config.toml
num_hidden_layers = 13
hidden_size = 160
n_experts = 64
experts_per_token = 6
d_expert = 32
d_shared_expert = 0
hidden_act = "swiglu"
moe_layers = [0, 1, 2, 3, 4, 5, 6, 7, 8, 9, 10, 11, 12]
router_score = "softmax"
normalize_top_k = false
routed_scale = 4.56
balance_loss = 0.0027
balance_bias = true
router_z_loss = 0.001
init_std_router = 0.0372
lr_router = 0.00422
num_attention_heads = 2
num_key_value_heads = 2
head_dim = 64
vocab_size = 4255
norm = "rmsnorm"
norm_place = "pre"
norm_eps = 1e-05
positions = "rope"
rope_theta = 10000.0
rope_fraction = 1.0
qk_norm = false
attn_scale = 0.125
tie_word_embeddings = false
parallel_block = true
init = "normal"
init_std_qkv = 0.0375
init_std_o = 0.0
init_std_up = 0.0375
init_std_down = 0.0
optimizer = "cautious_adamw"
learning_rate = 0.00163
beta1 = 0.9
beta2 = 0.98
weight_decay = 0.11
lr_head = 0.0128
max_grad_norm = 2.0
warmup_steps = 459
schedule = "wsd"
decay_fraction = 0.577
decay_shape = "sqrt"
final_lr_fraction = 0.0
batch_tokens = 131072
max_seq_len = 1024
doc_mask = true
train_tokens = 487000000
max_steps = 3716
dataset = "wikipedia_en"
Below are experts of layer 3 (counted from 0) of a mixture-of-experts language model. Rows are named router (the router's row for the expert), gate (a neuron's input weights, with its number), up (a neuron's input weights, with its number), down (a neuron's output weights, with its number) and show model dimensions 0-159. Each number is 50 + 15 x the weight over its row's rms, rounded and kept within 0 to 99.
Before each expert's rows: "gets" lists some tokens that make up at least twice as much of what it gets as of all text; "comes before" lists some tokens at least twice as common just after its tokens as in all text. This comes from a sample of Wikipedia text that the model never trained on. Tokens count by the router's weight.

# expert 53
gets: ".", "1", "s.", ").", "2", "ad"
comes before: "\n\n", " The", " He", " In", " In ", " This"
router:33 28 57 61 33 67 68 52 69 35 68 44 52 14 79 60 67 49 46 42 30 57 48 32 53 29 80 49 65 63 57 49 44 57 56 70 45 52 78 51 61 26 34 54 29 37 28 41 44 07 66 57 54 56 62 53 67 39 43 24 59 40 38 54 39 35 72 59 59 69 37 44 53 51 18 55 68 46 60 58 45 55 86 64 53 61 43 57 59 49 69 40 53 57 22 62 55 43 68 27 67 57 12 51 11 37 62 76 33 52 48 61 57 48 67 37 47 20 28 49 55 37 42 56 76 33 72 57 36 68 67 65 51 31 49 33 54 45 39 55 35 63 39 57 42 49 47 51 58 71 35 79 50 54 56 36 61 48 63 30
gate0:47 55 56 40 22 42 41 47 56 64 21 30 62 39 25 52 28 66 38 47 46 70 45 37 44 62 30 76 63 34 37 61 30 76 58 79 68 60 43 77 57 63 44 52 62 51 35 68 54 51 64 44 74 70 56 72 45 32 54 63 80 53 53 53 55 62 68 73 56 77 35 46 19 53 38 48 53 67 54 49 52 53 39 50 50 39 35 69 09 73 78 54 66 33 33 43 64 28 70 76 63 79 70 56 56 84 54 25 45 63 46 44 50 43 53 53 50 76 44 62 71 52 38 46 64 64 54 57 52 41 24 69 57 59 63 62 39 54 73 50 50 64 56 53 13 45 52 36 44 62 51 58 61 18 59 29 50 64 48 48
up0:40 73 60 55 37 37 60 37 30 52 79 13 46 68 27 33 57 39 30 75 46 46 52 62 21 60 50 49 45 43 69 38 56 56 73 51 32 40 46 62 10 19 54 59 77 63 69 54 60 39 51 26 48 53 62 30 61 58 64 34 71 33 34 56 52 62 43 74 58 51 48 47 46 37 36 31 28 32 65 30 47 68 51 50 61 48 34 57 58 65 28 56 31 34 65 76 48 59 56 59 44 55 25 47 52 77 68 77 47 69 40 49 45 37 69 70 43 29 41 42 59 47 65 40 21 52 53 29 27 40 38 38 72 31 55 53 49 54 52 56 86 42 53 54 58 63 48 84 50 61 64 38 37 64 19 30 54 45 53 28
down0:72 54 49 63 37 97 12 54 50 63 50 47 30 67 72 48 41 68 40 72 33 26 64 54 43 41 44 27 41 44 33 35 68 56 43 43 61 42 42 29 61 27 39 50 39 65 78 50 63 20 74 40 16 48 43 21 38 66 65 49 38 34 56 59 55 68 57 43 44 27 40 42 75 68 65 40 29 44 48 47 55 39 64 37 50 73 59 53 73 63 37 58 51 79 43 64 57 61 68 46 31 41 30 39 41 46 48 40 29 46 30 45 54 54 49 62 55 65 47 27 23 52 44 84 46 45 56 41 37 47 50 43 44 63 64 49 57 50 24 24 47 49 36 35 56 25 39 46 71 35 46 61 26 50 62 57 23 24 40 21
gate1:43 38 47 68 69 33 62 51 57 47 54 78 78 35 52 52 48 61 72 71 49 72 22 40 49 58 37 57 69 54 50 58 51 60 50 48 36 32 33 58 55 55 59 51 57 25 65 50 56 37 55 37 37 53 54 48 54 23 63 58 66 27 70 51 43 41 81 92 38 49 55 58 01 59 34 74 60 49 80 63 44 47 67 55 73 41 23 59 28 42 57 59 36 27 65 86 57 25 50 45 61 74 63 67 55 57 45 39 41 43 36 68 56 47 38 51 51 23 56 38 54 68 50 54 61 54 47 54 16 43 55 34 17 51 42 51 58 46 55 53 55 75 34 51 62 21 40 48 59 62 50 56 54 45 57 12 14 65 39 48
up1:60 35 60 79 47 48 50 76 75 35 46 41 67 42 63 81 40 74 60 38 36 53 52 48 73 17 49 49 69 28 49 41 34 75 43 77 24 64 34 43 44 39 62 65 30 57 32 39 76 50 34 57 31 50 54 40 66 25 31 48 59 38 28 40 36 32 44 65 43 34 61 60 89 52 53 27 49 40 73 45 33 50 64 43 38 44 61 48 30 53 29 53 67 78 50 56 25 46 47 50 75 56 51 19 36 29 48 35 43 44 50 59 47 34 61 30 47 84 49 48 46 56 39 42 64 29 56 47 44 70 57 41 53 62 18 40 41 69 27 71 62 60 52 44 59 47 57 45 60 43 18 63 60 61 36 85 62 49 54 30
down1:52 27 40 37 53 08 48 45 25 39 30 80 47 54 34 40 43 39 70 71 40 62 47 47 52 60 53 53 61 58 42 70 18 66 37 31 51 64 62 42 42 33 56 61 37 28 18 72 28 63 57 42 67 78 44 29 34 52 65 49 44 77 46 36 17 36 22 34 65 44 99 60 28 51 42 47 46 73 43 63 57 50 48 59 35 44 57 51 54 43 43 47 41 44 44 35 58 58 51 45 57 62 51 45 25 49 40 67 47 59 56 50 50 69 58 85 55 07 57 46 62 47 52 35 49 59 37 67 47 40 43 50 37 63 56 37 38 61 59 29 49 57 29 54 58 59 40 58 26 20 47 65 68 51 20 36 59 78 59 52
gate2:38 44 40 48 75 56 72 59 57 42 33 50 70 69 32 37 48 59 58 51 60 79 47 57 78 65 34 52 51 59 41 61 39 25 42 21 54 68 71 56 58 36 47 51 28 61 28 31 64 70 61 48 51 44 63 63 59 44 58 61 67 60 65 55 51 67 36 69 66 67 27 59 60 53 40 76 30 65 41 53 43 71 40 61 28 17 70 24 39 38 29 37 69 53 55 47 47 41 59 48 72 58 41 58 83 80 42 66 56 39 67 62 67 55 49 61 59 30 60 58 33 46 79 57 86 58 25 41 30 77 60 74 51 58 68 77 39 42 76 48 38 56 39 18 34 80 56 31 46 54 50 54 60 52 73 58 57 42 48 51
up2:66 48 49 55 58 62 50 70 27 36 45 83 24 56 67 70 49 35 71 38 35 56 46 89 42 75 23 48 34 53 38 45 64 27 62 52 68 50 43 62 40 44 60 59 49 59 32 48 66 66 98 40 45 66 69 58 25 44 33 43 33 59 18 69 68 43 42 56 22 59 62 57 52 48 76 24 48 29 54 48 41 46 56 31 72 59 50 72 57 66 36 54 39 53 55 42 79 66 28 46 40 34 42 53 34 47 43 64 68 34 62 57 49 52 63 44 42 43 38 44 44 45 44 44 56 40 58 34 17 45 55 46 41 53 00 41 55 30 42 36 55 30 41 49 74 55 31 66 33 43 36 50 36 52 29 29 36 48 55 33
down2:51 55 66 34 60 56 30 52 29 49 54 62 44 36 60 63 44 40 87 28 48 35 81 81 14 50 63 59 30 57 49 43 55 42 43 67 29 64 27 51 52 54 62 40 65 72 61 40 37 57 67 56 48 40 59 47 39 82 75 17 38 72 41 51 41 46 55 70 46 43 28 58 38 50 61 17 31 57 57 60 54 52 74 26 65 37 38 72 54 66 39 51 34 68 60 64 53 49 52 43 49 64 58 37 57 59 54 51 56 48 81 44 43 59 30 44 61 49 35 26 45 46 49 53 56 56 68 43 39 48 45 37 20 59 10 40 86 46 73 25 46 27 50 49 69 39 20 77 54 65 42 48 22 28 55 41 26 55 53 54
gate3:36 42 45 76 71 55 58 40 49 51 26 55 59 24 77 56 65 42 65 53 32 68 31 31 48 49 49 36 63 44 68 68 42 52 45 71 63 60 56 82 59 38 52 47 14 52 72 76 53 87 34 54 54 41 79 48 56 66 46 50 54 59 48 80 48 65 34 42 26 39 45 33 34 55 53 51 51 65 29 39 55 49 45 55 67 51 36 41 57 36 31 28 66 40 55 21 56 36 47 57 51 69 00 16 67 46 61 51 33 31 45 54 45 48 37 60 22 43 51 53 53 44 39 41 68 38 41 33 45 38 50 83 68 31 33 38 43 68 72 40 44 47 35 45 45 44 75 58 61 58 56 75 56 06 54 57 51 54 44 52
up3:63 90 47 65 55 50 50 33 67 62 45 26 31 33 31 41 49 66 49 59 47 37 47 44 40 49 45 57 59 54 74 66 78 57 47 57 52 37 67 56 49 34 45 61 59 42 59 42 57 13 45 71 38 48 53 19 70 50 57 39 49 34 34 69 41 54 57 43 42 90 51 47 66 62 65 51 42 50 63 38 35 52 74 77 65 41 42 67 53 60 51 79 49 46 41 37 57 40 49 91 61 74 52 45 19 37 54 52 59 47 62 29 48 50 56 44 53 24 55 46 32 57 24 39 49 42 34 84 38 65 25 34 65 21 57 41 68 59 53 47 83 43 71 64 41 38 24 50 45 51 69 51 51 28 51 96 34 63 32 65
down3:62 37 69 61 24 70 58 59 52 74 55 33 52 36 75 58 49 62 52 58 69 09 65 34 55 50 18 57 65 58 55 74 61 63 44 32 52 53 29 50 63 34 36 43 75 47 60 24 50 49 31 45 67 46 51 43 68 49 41 44 60 73 53 66 55 50 42 65 27 71 54 42 52 56 58 66 55 61 18 44 44 46 62 44 33 58 31 67 61 60 63 53 37 62 64 36 34 46 27 49 25 41 17 45 27 53 40 37 46 42 42 55 38 48 31 56 34 59 58 47 58 75 70 53 32 48 36 79 48 64 38 30 78 38 61 21 58 73 67 44 82 67 39 69 56 44 06 53 52 53 48 49 54 30 59 33 15 57 76 48

# expert 37
gets: ".", " ", "s.", "\n\n", " c", ")."
comes before: "\n\n", " The", " He", "\n", " In", " In "
router:37 25 65 47 33 61 71 54 49 36 68 40 22 13 56 60 62 41 59 33 22 69 42 35 44 39 80 56 57 62 67 70 34 27 62 43 26 49 83 49 64 33 50 46 35 40 25 62 39 33 74 69 60 55 68 56 58 31 48 27 44 45 65 65 51 40 83 53 52 64 40 45 30 49 33 35 70 42 45 48 45 58 84 67 57 57 36 52 69 58 65 35 50 42 29 55 58 35 57 34 59 68 18 62 35 65 54 90 34 45 58 70 45 44 63 57 42 27 31 54 63 23 40 55 64 46 67 76 34 61 60 62 46 36 55 46 53 32 52 57 42 59 44 54 24 71 51 32 64 69 57 72 27 43 55 54 48 37 59 32
gate0:57 31 79 50 54 52 67 56 45 50 48 36 44 33 26 43 24 41 16 35 58 56 18 36 74 34 68 31 34 75 57 50 65 30 45 38 56 34 76 75 59 38 52 45 29 27 21 46 30 56 43 80 43 54 61 60 57 37 70 38 63 30 63 67 36 39 33 54 39 54 45 51 43 51 18 70 72 48 53 39 33 58 30 59 33 34 47 56 42 51 55 43 47 25 15 50 53 30 37 69 33 64 19 59 54 47 43 51 37 71 43 58 59 63 58 45 40 46 42 37 50 21 35 62 38 52 58 54 83 37 41 73 76 67 50 53 49 52 55 57 60 63 65 64 52 79 65 31 66 76 41 78 52 30 51 50 60 34 57 41
up0:26 46 35 56 40 54 63 37 79 48 58 25 48 53 57 61 43 46 67 22 51 40 44 40 45 79 40 61 49 35 56 46 25 37 40 53 20 56 92 40 54 34 55 45 28 37 41 61 65 51 51 48 56 85 21 44 45 14 42 56 41 65 48 69 37 29 50 53 89 63 57 58 29 38 38 68 28 71 29 52 55 59 49 40 36 45 32 21 48 78 53 40 61 47 60 63 45 27 70 31 83 34 46 74 57 53 48 63 51 48 64 67 39 49 50 64 53 43 24 77 47 65 44 44 60 36 53 44 66 40 72 45 54 33 72 52 47 45 59 54 64 56 43 39 33 48 58 32 44 16 49 59 48 73 62 31 77 60 35 33
down0:45 44 51 47 55 63 57 45 54 58 53 71 68 45 36 58 32 32 45 42 50 56 45 61 60 52 67 72 61 30 50 46 79 48 50 55 64 82 50 35 36 52 52 62 57 58 26 24 36 36 65 47 57 39 80 46 41 40 24 37 72 28 48 44 44 32 57 69 57 77 41 45 42 24 41 49 45 49 52 32 32 87 55 48 27 49 52 26 29 54 45 51 48 50 47 41 70 16 38 41 60 38 48 75 32 50 70 64 40 18 36 17 37 31 82 37 39 32 39 69 36 51 34 72 60 53 61 74 65 75 49 55 41 56 16 63 63 38 60 55 62 60 47 24 45 76 55 64 53 72 18 56 50 56 81 59 58 69 42 46
gate1:18 41 26 49 39 48 38 75 62 40 67 39 35 70 68 43 40 48 69 36 34 37 59 57 39 71 60 69 55 47 80 42 60 39 23 64 43 35 38 32 75 17 39 19 26 67 58 48 20 40 59 61 76 29 73 38 53 44 47 43 69 37 31 38 66 30 47 60 82 60 54 70 58 16 22 46 29 63 54 52 62 48 78 73 50 45 41 60 66 35 58 71 45 52 46 50 10 69 57 56 49 33 65 41 58 35 60 52 27 47 55 40 32 49 67 39 58 42 55 37 30 29 43 49 56 29 42 67 63 38 39 64 65 56 51 50 33 45 56 35 52 36 53 66 59 43 38 49 69 37 67 43 62 46 62 70 41 49 47 19
up1:10 43 56 56 42 59 50 29 55 41 89 46 35 58 77 26 61 54 36 55 50 29 71 48 42 55 68 47 92 45 54 32 63 43 34 33 56 48 32 56 33 37 50 45 46 50 46 46 13 67 55 64 33 37 60 58 49 62 36 50 49 17 55 56 52 38 61 82 73 56 71 56 48 39 54 71 55 22 68 50 66 38 74 38 60 26 67 49 62 53 27 36 69 33 33 51 47 46 32 48 44 71 36 48 53 55 37 62 61 44 81 25 59 38 45 49 56 68 62 48 43 17 45 43 52 51 34 37 52 69 24 35 72 56 48 49 51 24 54 56 47 00 30 49 52 34 48 68 50 38 67 50 56 69 43 63 46 43 39 41
down1:37 51 28 82 56 20 64 48 39 49 47 75 58 81 50 52 41 31 38 37 59 41 54 69 41 63 52 52 50 43 52 36 55 58 41 34 75 57 51 59 72 32 65 44 32 58 29 59 42 59 66 48 60 35 70 21 38 69 31 49 55 49 34 52 55 44 39 57 34 33 70 38 46 77 75 36 75 55 43 49 63 39 39 38 84 13 53 52 55 35 26 34 57 27 74 41 39 58 25 96 75 47 56 48 69 48 49 44 65 26 59 39 49 73 53 58 50 77 54 51 44 47 58 79 54 64 63 51 62 57 36 80 50 41 35 49 47 47 42 20 56 62 17 76 54 33 42 44 63 47 42 56 38 47 49 68 63 49 78 44
gate2:56 52 39 87 45 56 64 32 80 71 71 25 38 39 40 47 28 55 49 49 63 38 28 62 67 57 80 48 37 60 64 74 53 60 52 54 23 40 65 73 64 53 46 34 09 50 35 80 57 49 61 73 45 48 36 48 57 52 39 43 57 47 47 59 54 68 57 43 78 45 47 47 28 52 33 78 67 72 23 32 47 52 43 63 47 66 14 28 56 92 25 48 53 55 33 45 58 46 59 37 65 49 39 75 71 55 25 52 63 45 45 35 50 49 43 54 44 48 47 61 37 44 30 41 35 64 58 80 54 60 88 48 44 34 45 35 29 66 60 65 60 53 52 71 39 79 49 57 53 65 73 30 47 53 44 58 57 55 43 47
up2:82 43 53 59 38 42 45 41 30 60 61 34 23 30 57 68 40 68 53 51 55 46 57 47 45 30 89 44 25 93 45 61 47 48 40 78 32 43 81 59 62 42 53 44 22 42 22 67 54 43 59 69 45 48 38 29 51 36 64 42 67 66 28 67 57 50 52 29 57 53 60 46 43 41 36 66 57 38 39 45 60 64 56 45 52 61 39 50 47 63 48 54 18 78 24 43 42 59 66 43 62 60 17 51 54 66 57 86 55 62 59 27 26 40 31 65 54 45 31 35 60 15 42 35 35 60 40 79 50 64 63 48 63 48 77 58 33 69 54 26 49 42 68 62 46 41 75 64 60 42 56 27 59 56 50 48 69 37 73 45
down2:60 86 85 45 46 48 32 43 43 51 64 67 64 31 36 42 42 40 26 60 53 48 73 26 42 26 61 39 40 69 18 52 49 44 63 32 30 54 40 30 52 56 44 60 59 28 63 41 29 53 28 50 41 46 71 44 40 65 41 90 57 74 63 40 50 43 33 34 42 72 68 35 45 66 59 54 50 48 72 56 63 56 57 46 42 38 62 47 23 28 14 27 26 48 41 46 48 40 42 79 73 29 51 29 34 41 51 65 61 79 72 36 44 44 35 64 51 40 51 48 41 36 56 44 75 09 46 46 48 55 50 52 53 54 58 46 75 46 30 32 62 36 48 34 50 41 71 48 43 59 36 59 41 39 64 10 68 47 43 46
gate3:52 57 63 49 46 64 56 72 62 57 61 36 37 22 33 68 48 19 37 38 41 65 31 64 47 51 73 41 62 61 16 52 73 56 38 42 50 65 17 55 43 50 44 60 47 42 45 35 44 27 55 36 30 43 53 48 38 72 37 17 51 72 35 62 55 45 52 51 45 78 15 63 81 35 29 39 39 53 34 61 50 46 82 43 85 71 55 55 66 66 45 35 64 39 40 77 36 63 56 55 72 57 29 60 55 45 46 64 37 44 69 65 72 79 57 42 48 18 51 59 75 53 46 52 46 74 59 43 77 38 51 69 48 41 50 43 53 55 41 52 47 62 58 52 55 61 34 59 73 86 50 56 47 46 22 73 54 52 78 66
up3:66 79 49 66 53 41 45 44 45 58 68 66 44 56 38 38 52 61 21 52 73 30 50 74 41 48 68 57 48 41 30 76 75 92 70 40 31 47 57 67 63 52 60 43 41 69 83 44 59 69 09 37 40 36 66 52 37 53 46 21 47 55 24 50 53 58 48 36 41 29 40 52 62 45 57 11 33 52 28 34 47 39 71 41 66 51 37 68 13 49 46 23 45 49 53 71 41 52 45 60 76 48 70 31 61 48 45 43 65 69 43 43 69 33 40 60 60 34 56 50 71 46 44 42 30 77 63 61 67 56 41 50 61 50 35 63 49 76 41 48 65 64 58 48 77 36 30 44 46 47 50 24 58 41 43 68 78 48 40 39
down3:46 37 36 69 66 34 28 41 48 48 36 61 58 60 46 62 52 80 44 24 60 24 70 36 40 48 82 66 59 30 43 33 57 83 19 68 48 71 52 57 40 55 38 51 68 56 59 39 36 62 30 46 45 32 68 52 81 57 53 76 58 15 26 55 76 63 50 47 54 40 31 51 48 39 42 49 34 34 46 56 44 40 48 47 53 68 57 48 34 57 74 80 45 96 56 69 50 37 48 49 37 62 59 48 71 65 62 49 36 58 22 39 31 54 36 57 59 61 33 37 43 26 37 41 71 57 61 47 87 64 41 32 53 53 71 71 39 69 52 60 35 45 47 23 76 45 40 53 64 52 49 43 71 54 49 46 73 64 29 63

# expert 40
gets: "3", "u", "2", "0", "ed", "4"
comes before: " | ", "–", ".", " |", "; ", ")"
router:34 42 65 54 50 82 52 54 65 46 53 62 46 31 58 58 52 33 47 19 24 47 36 33 49 61 58 60 58 79 66 59 45 10 50 31 42 78 52 60 70 63 52 47 47 52 33 38 38 53 68 64 58 66 60 70 46 45 41 31 46 50 57 64 23 67 62 40 39 46 28 41 38 67 43 58 57 25 41 63 49 79 72 51 52 29 40 28 72 54 68 45 50 36 47 59 72 37 54 35 77 33 51 56 30 34 74 93 46 34 59 64 46 70 56 56 56 45 20 60 66 42 35 46 60 26 68 61 32 69 48 42 28 36 62 48 38 30 65 44 18 63 40 62 51 56 53 42 74 65 50 31 05 55 63 50 46 52 64 57
gate0:43 33 53 52 78 69 83 39 71 52 56 44 51 52 43 33 75 53 99 67 58 56 68 83 24 46 52 28 71 18 52 79 53 50 57 54 49 59 38 73 77 40 34 44 24 51 33 23 57 53 34 59 59 56 38 66 48 64 66 45 72 47 59 39 61 54 44 54 42 19 37 49 73 81 60 21 55 39 60 70 45 47 55 44 41 46 37 63 29 57 75 47 38 59 72 31 37 46 29 35 42 77 49 46 68 68 51 33 62 33 61 54 55 47 58 52 53 33 56 20 56 52 53 53 49 60 54 62 20 48 44 54 56 40 42 42 34 49 25 47 44 29 39 60 66 59 59 65 85 56 49 52 28 42 41 33 73 64 50 53
up0:90 41 22 54 24 46 47 43 39 26 65 40 53 51 66 53 41 47 61 38 54 51 72 61 43 63 60 50 45 70 38 41 49 40 46 57 64 17 68 29 61 30 31 46 42 59 48 33 64 30 59 42 53 35 42 48 68 55 59 44 41 65 38 74 34 38 51 56 34 81 46 72 53 56 44 56 38 42 26 38 59 78 60 11 45 34 58 62 76 40 42 35 74 59 31 74 61 45 46 73 56 51 43 52 66 51 32 66 58 59 47 36 15 45 50 30 55 65 48 61 55 43 48 58 48 73 73 51 55 73 52 47 98 69 52 60 69 44 47 74 64 56 30 47 30 34 40 61 47 37 72 64 68 39 17 38 43 49 20 41
down0:59 37 46 60 18 63 50 52 55 58 81 57 21 56 28 99 63 69 54 27 49 53 40 36 40 69 74 61 42 56 69 51 40 62 17 72 54 36 30 14 55 73 62 51 64 51 31 42 40 26 52 77 31 61 68 58 35 62 28 30 44 59 50 35 68 28 48 47 35 44 51 57 55 45 43 49 48 48 36 38 67 61 52 20 49 40 72 50 41 28 44 41 62 28 42 72 57 22 58 49 67 55 61 62 63 52 65 46 59 51 46 68 46 55 52 60 72 83 56 37 38 50 40 39 49 41 54 24 42 65 54 59 48 68 90 45 45 33 44 40 64 50 45 26 66 57 45 25 55 48 43 29 47 74 62 25 58 39 39 44
gate1:41 24 56 29 52 55 56 48 37 43 58 44 35 50 57 33 25 49 60 60 54 43 40 37 66 63 30 52 67 60 70 42 19 26 63 54 50 46 57 28 53 51 75 26 67 43 42 62 54 59 25 70 31 57 73 46 70 41 72 39 51 36 69 55 46 39 37 60 46 68 56 36 56 36 56 69 57 90 72 60 70 47 56 77 60 53 31 15 67 31 82 58 46 24 40 83 59 57 31 35 41 39 59 73 57 80 72 57 48 61 30 51 67 47 51 89 44 50 48 41 59 50 63 36 37 47 49 81 34 30 13 35 48 52 55 51 50 68 35 62 68 59 40 63 41 54 33 46 40 45 48 70 27 37 41 51 40 68 47 59
up1:58 39 38 21 39 58 34 31 74 45 46 56 50 59 53 58 59 51 47 35 47 49 59 59 78 51 44 47 61 69 35 72 52 40 49 52 46 55 64 68 54 42 45 60 43 49 43 74 64 58 51 66 65 30 17 36 33 34 40 29 51 74 70 49 69 59 62 70 48 43 51 72 46 49 35 67 28 52 39 66 29 57 54 44 29 36 54 71 25 36 14 24 67 46 61 66 40 43 61 58 47 35 45 45 51 60 37 94 55 32 47 67 43 52 56 43 37 33 39 48 61 30 26 52 37 52 15 50 63 44 73 54 49 27 44 57 27 39 50 54 39 42 43 47 25 49 76 33 28 38 47 56 73 66 68 35 27 99 49 24
down1:51 55 63 80 65 55 78 63 53 63 62 62 58 48 63 36 44 32 25 28 46 80 40 46 49 16 73 29 63 61 38 63 19 56 67 56 68 52 51 44 47 51 50 57 54 32 59 56 46 38 69 55 36 52 59 57 56 23 49 92 36 34 54 69 51 54 36 61 40 38 38 56 49 43 61 61 63 25 31 45 66 32 48 54 47 36 47 29 59 25 57 60 62 43 55 41 47 23 59 72 59 66 59 25 71 46 49 53 52 51 68 41 60 59 39 46 39 37 44 55 46 21 26 36 45 57 48 76 23 68 30 44 94 61 66 63 49 46 32 54 45 51 35 48 36 14 58 36 38 28 58 70 88 50 55 28 39 64 77 47
gate2:37 64 47 54 36 41 65 60 62 71 87 47 47 51 46 52 37 52 39 67 77 49 47 44 46 61 53 78 55 52 58 36 39 41 33 54 20 77 69 56 40 56 49 55 25 57 53 21 39 22 38 33 51 26 44 56 71 53 05 55 69 65 52 75 69 36 39 41 70 55 44 66 17 66 50 57 34 36 42 52 52 59 17 48 53 62 36 37 66 69 45 69 47 42 21 63 31 73 45 50 34 51 51 80 45 32 41 37 52 47 61 54 57 35 52 50 51 49 59 90 68 58 35 78 45 44 56 39 78 54 45 20 43 35 49 27 47 29 37 40 64 58 53 54 35 50 71 41 35 51 53 59 58 73 47 29 19 44 70 56
up2:67 48 76 94 69 57 36 59 55 51 37 38 58 64 64 40 28 27 37 73 27 66 81 66 45 47 37 62 56 61 68 59 33 51 49 75 62 70 32 57 65 27 28 36 48 46 62 44 40 42 44 26 64 45 55 41 51 73 32 49 31 53 86 65 37 37 46 59 46 47 66 38 57 48 46 38 51 53 55 45 66 22 79 63 48 33 49 72 33 62 09 52 53 45 61 43 37 21 54 44 55 75 52 45 36 67 59 56 32 35 39 76 27 48 74 25 41 50 77 59 56 62 24 54 56 75 44 59 84 43 51 47 57 46 70 48 52 70 55 61 66 70 54 68 55 35 35 62 49 43 33 45 47 33 51 68 37 65 63 48
down2:38 91 62 60 48 66 59 28 41 54 64 53 74 45 32 36 52 66 38 65 48 54 65 51 39 41 45 67 48 63 80 52 36 59 23 47 66 71 68 71 30 50 45 53 44 47 59 49 72 68 14 56 62 76 60 49 47 25 31 55 31 36 44 64 46 23 45 47 52 37 31 47 06 40 77 54 43 57 31 47 39 59 36 45 28 41 67 52 43 53 50 32 41 34 43 55 56 52 39 42 63 56 47 60 69 55 52 39 84 49 56 29 69 61 79 40 59 20 65 70 49 45 51 16 79 52 73 69 50 57 47 31 64 56 45 69 44 39 72 66 21 42 42 38 51 63 67 33 28 48 28 50 60 42 30 72 63 50 44 46
gate3:36 38 80 55 61 71 59 24 59 77 66 37 59 60 56 20 32 64 38 71 63 45 51 36 28 54 41 80 66 70 61 79 61 80 39 56 43 34 45 43 48 48 60 17 51 24 53 47 54 44 76 38 43 31 51 47 48 25 58 67 30 40 55 26 50 37 80 39 67 60 49 56 63 68 52 47 57 68 65 58 53 57 65 58 57 60 39 59 72 51 65 61 41 41 52 67 52 37 61 25 56 68 31 51 45 44 35 55 59 59 78 59 66 50 40 54 57 55 41 61 67 56 69 82 58 75 59 58 33 51 51 70 27 55 79 16 73 56 67 63 43 35 64 59 39 36 45 48 60 65 52 40 32 32 86 26 39 48 70 58
up3:44 29 28 54 57 61 35 35 47 28 49 52 51 58 94 26 52 57 44 43 50 57 40 60 87 60 43 39 65 51 30 23 61 48 19 44 48 41 59 85 52 41 41 61 41 57 40 51 52 70 71 34 53 65 30 48 55 49 35 60 66 27 53 43 43 80 45 58 48 56 61 57 25 17 40 56 43 45 49 30 40 22 46 60 41 58 33 63 62 17 46 60 40 44 30 14 69 55 58 20 48 33 13 39 14 55 44 62 29 35 61 56 61 40 38 33 58 51 36 58 65 68 40 63 48 24 51 47 44 45 54 50 68 50 75 47 74 59 47 32 53 52 46 28 33 46 79 41 39 51 26 75 36 48 55 43 40 63 53 42
down3:29 42 50 73 32 14 50 20 72 47 48 30 58 84 49 37 36 75 49 64 26 63 32 77 62 63 69 37 54 63 54 17 45 65 41 57 51 36 69 48 38 62 77 53 49 44 36 42 52 30 54 43 61 42 97 41 71 40 35 69 45 60 62 75 47 31 58 61 60 70 51 42 61 44 30 57 50 49 33 65 41 55 58 64 50 52 40 80 66 44 36 20 65 46 48 52 44 37 75 63 54 46 41 50 52 56 53 47 26 23 48 37 69 41 55 52 23 57 40 47 63 37 35 67 29 66 48 38 80 14 43 52 58 48 57 39 49 58 45 59 37 64 27 65 28 51 55 56 46 37 79 63 69 61 31 40 44 61 73 44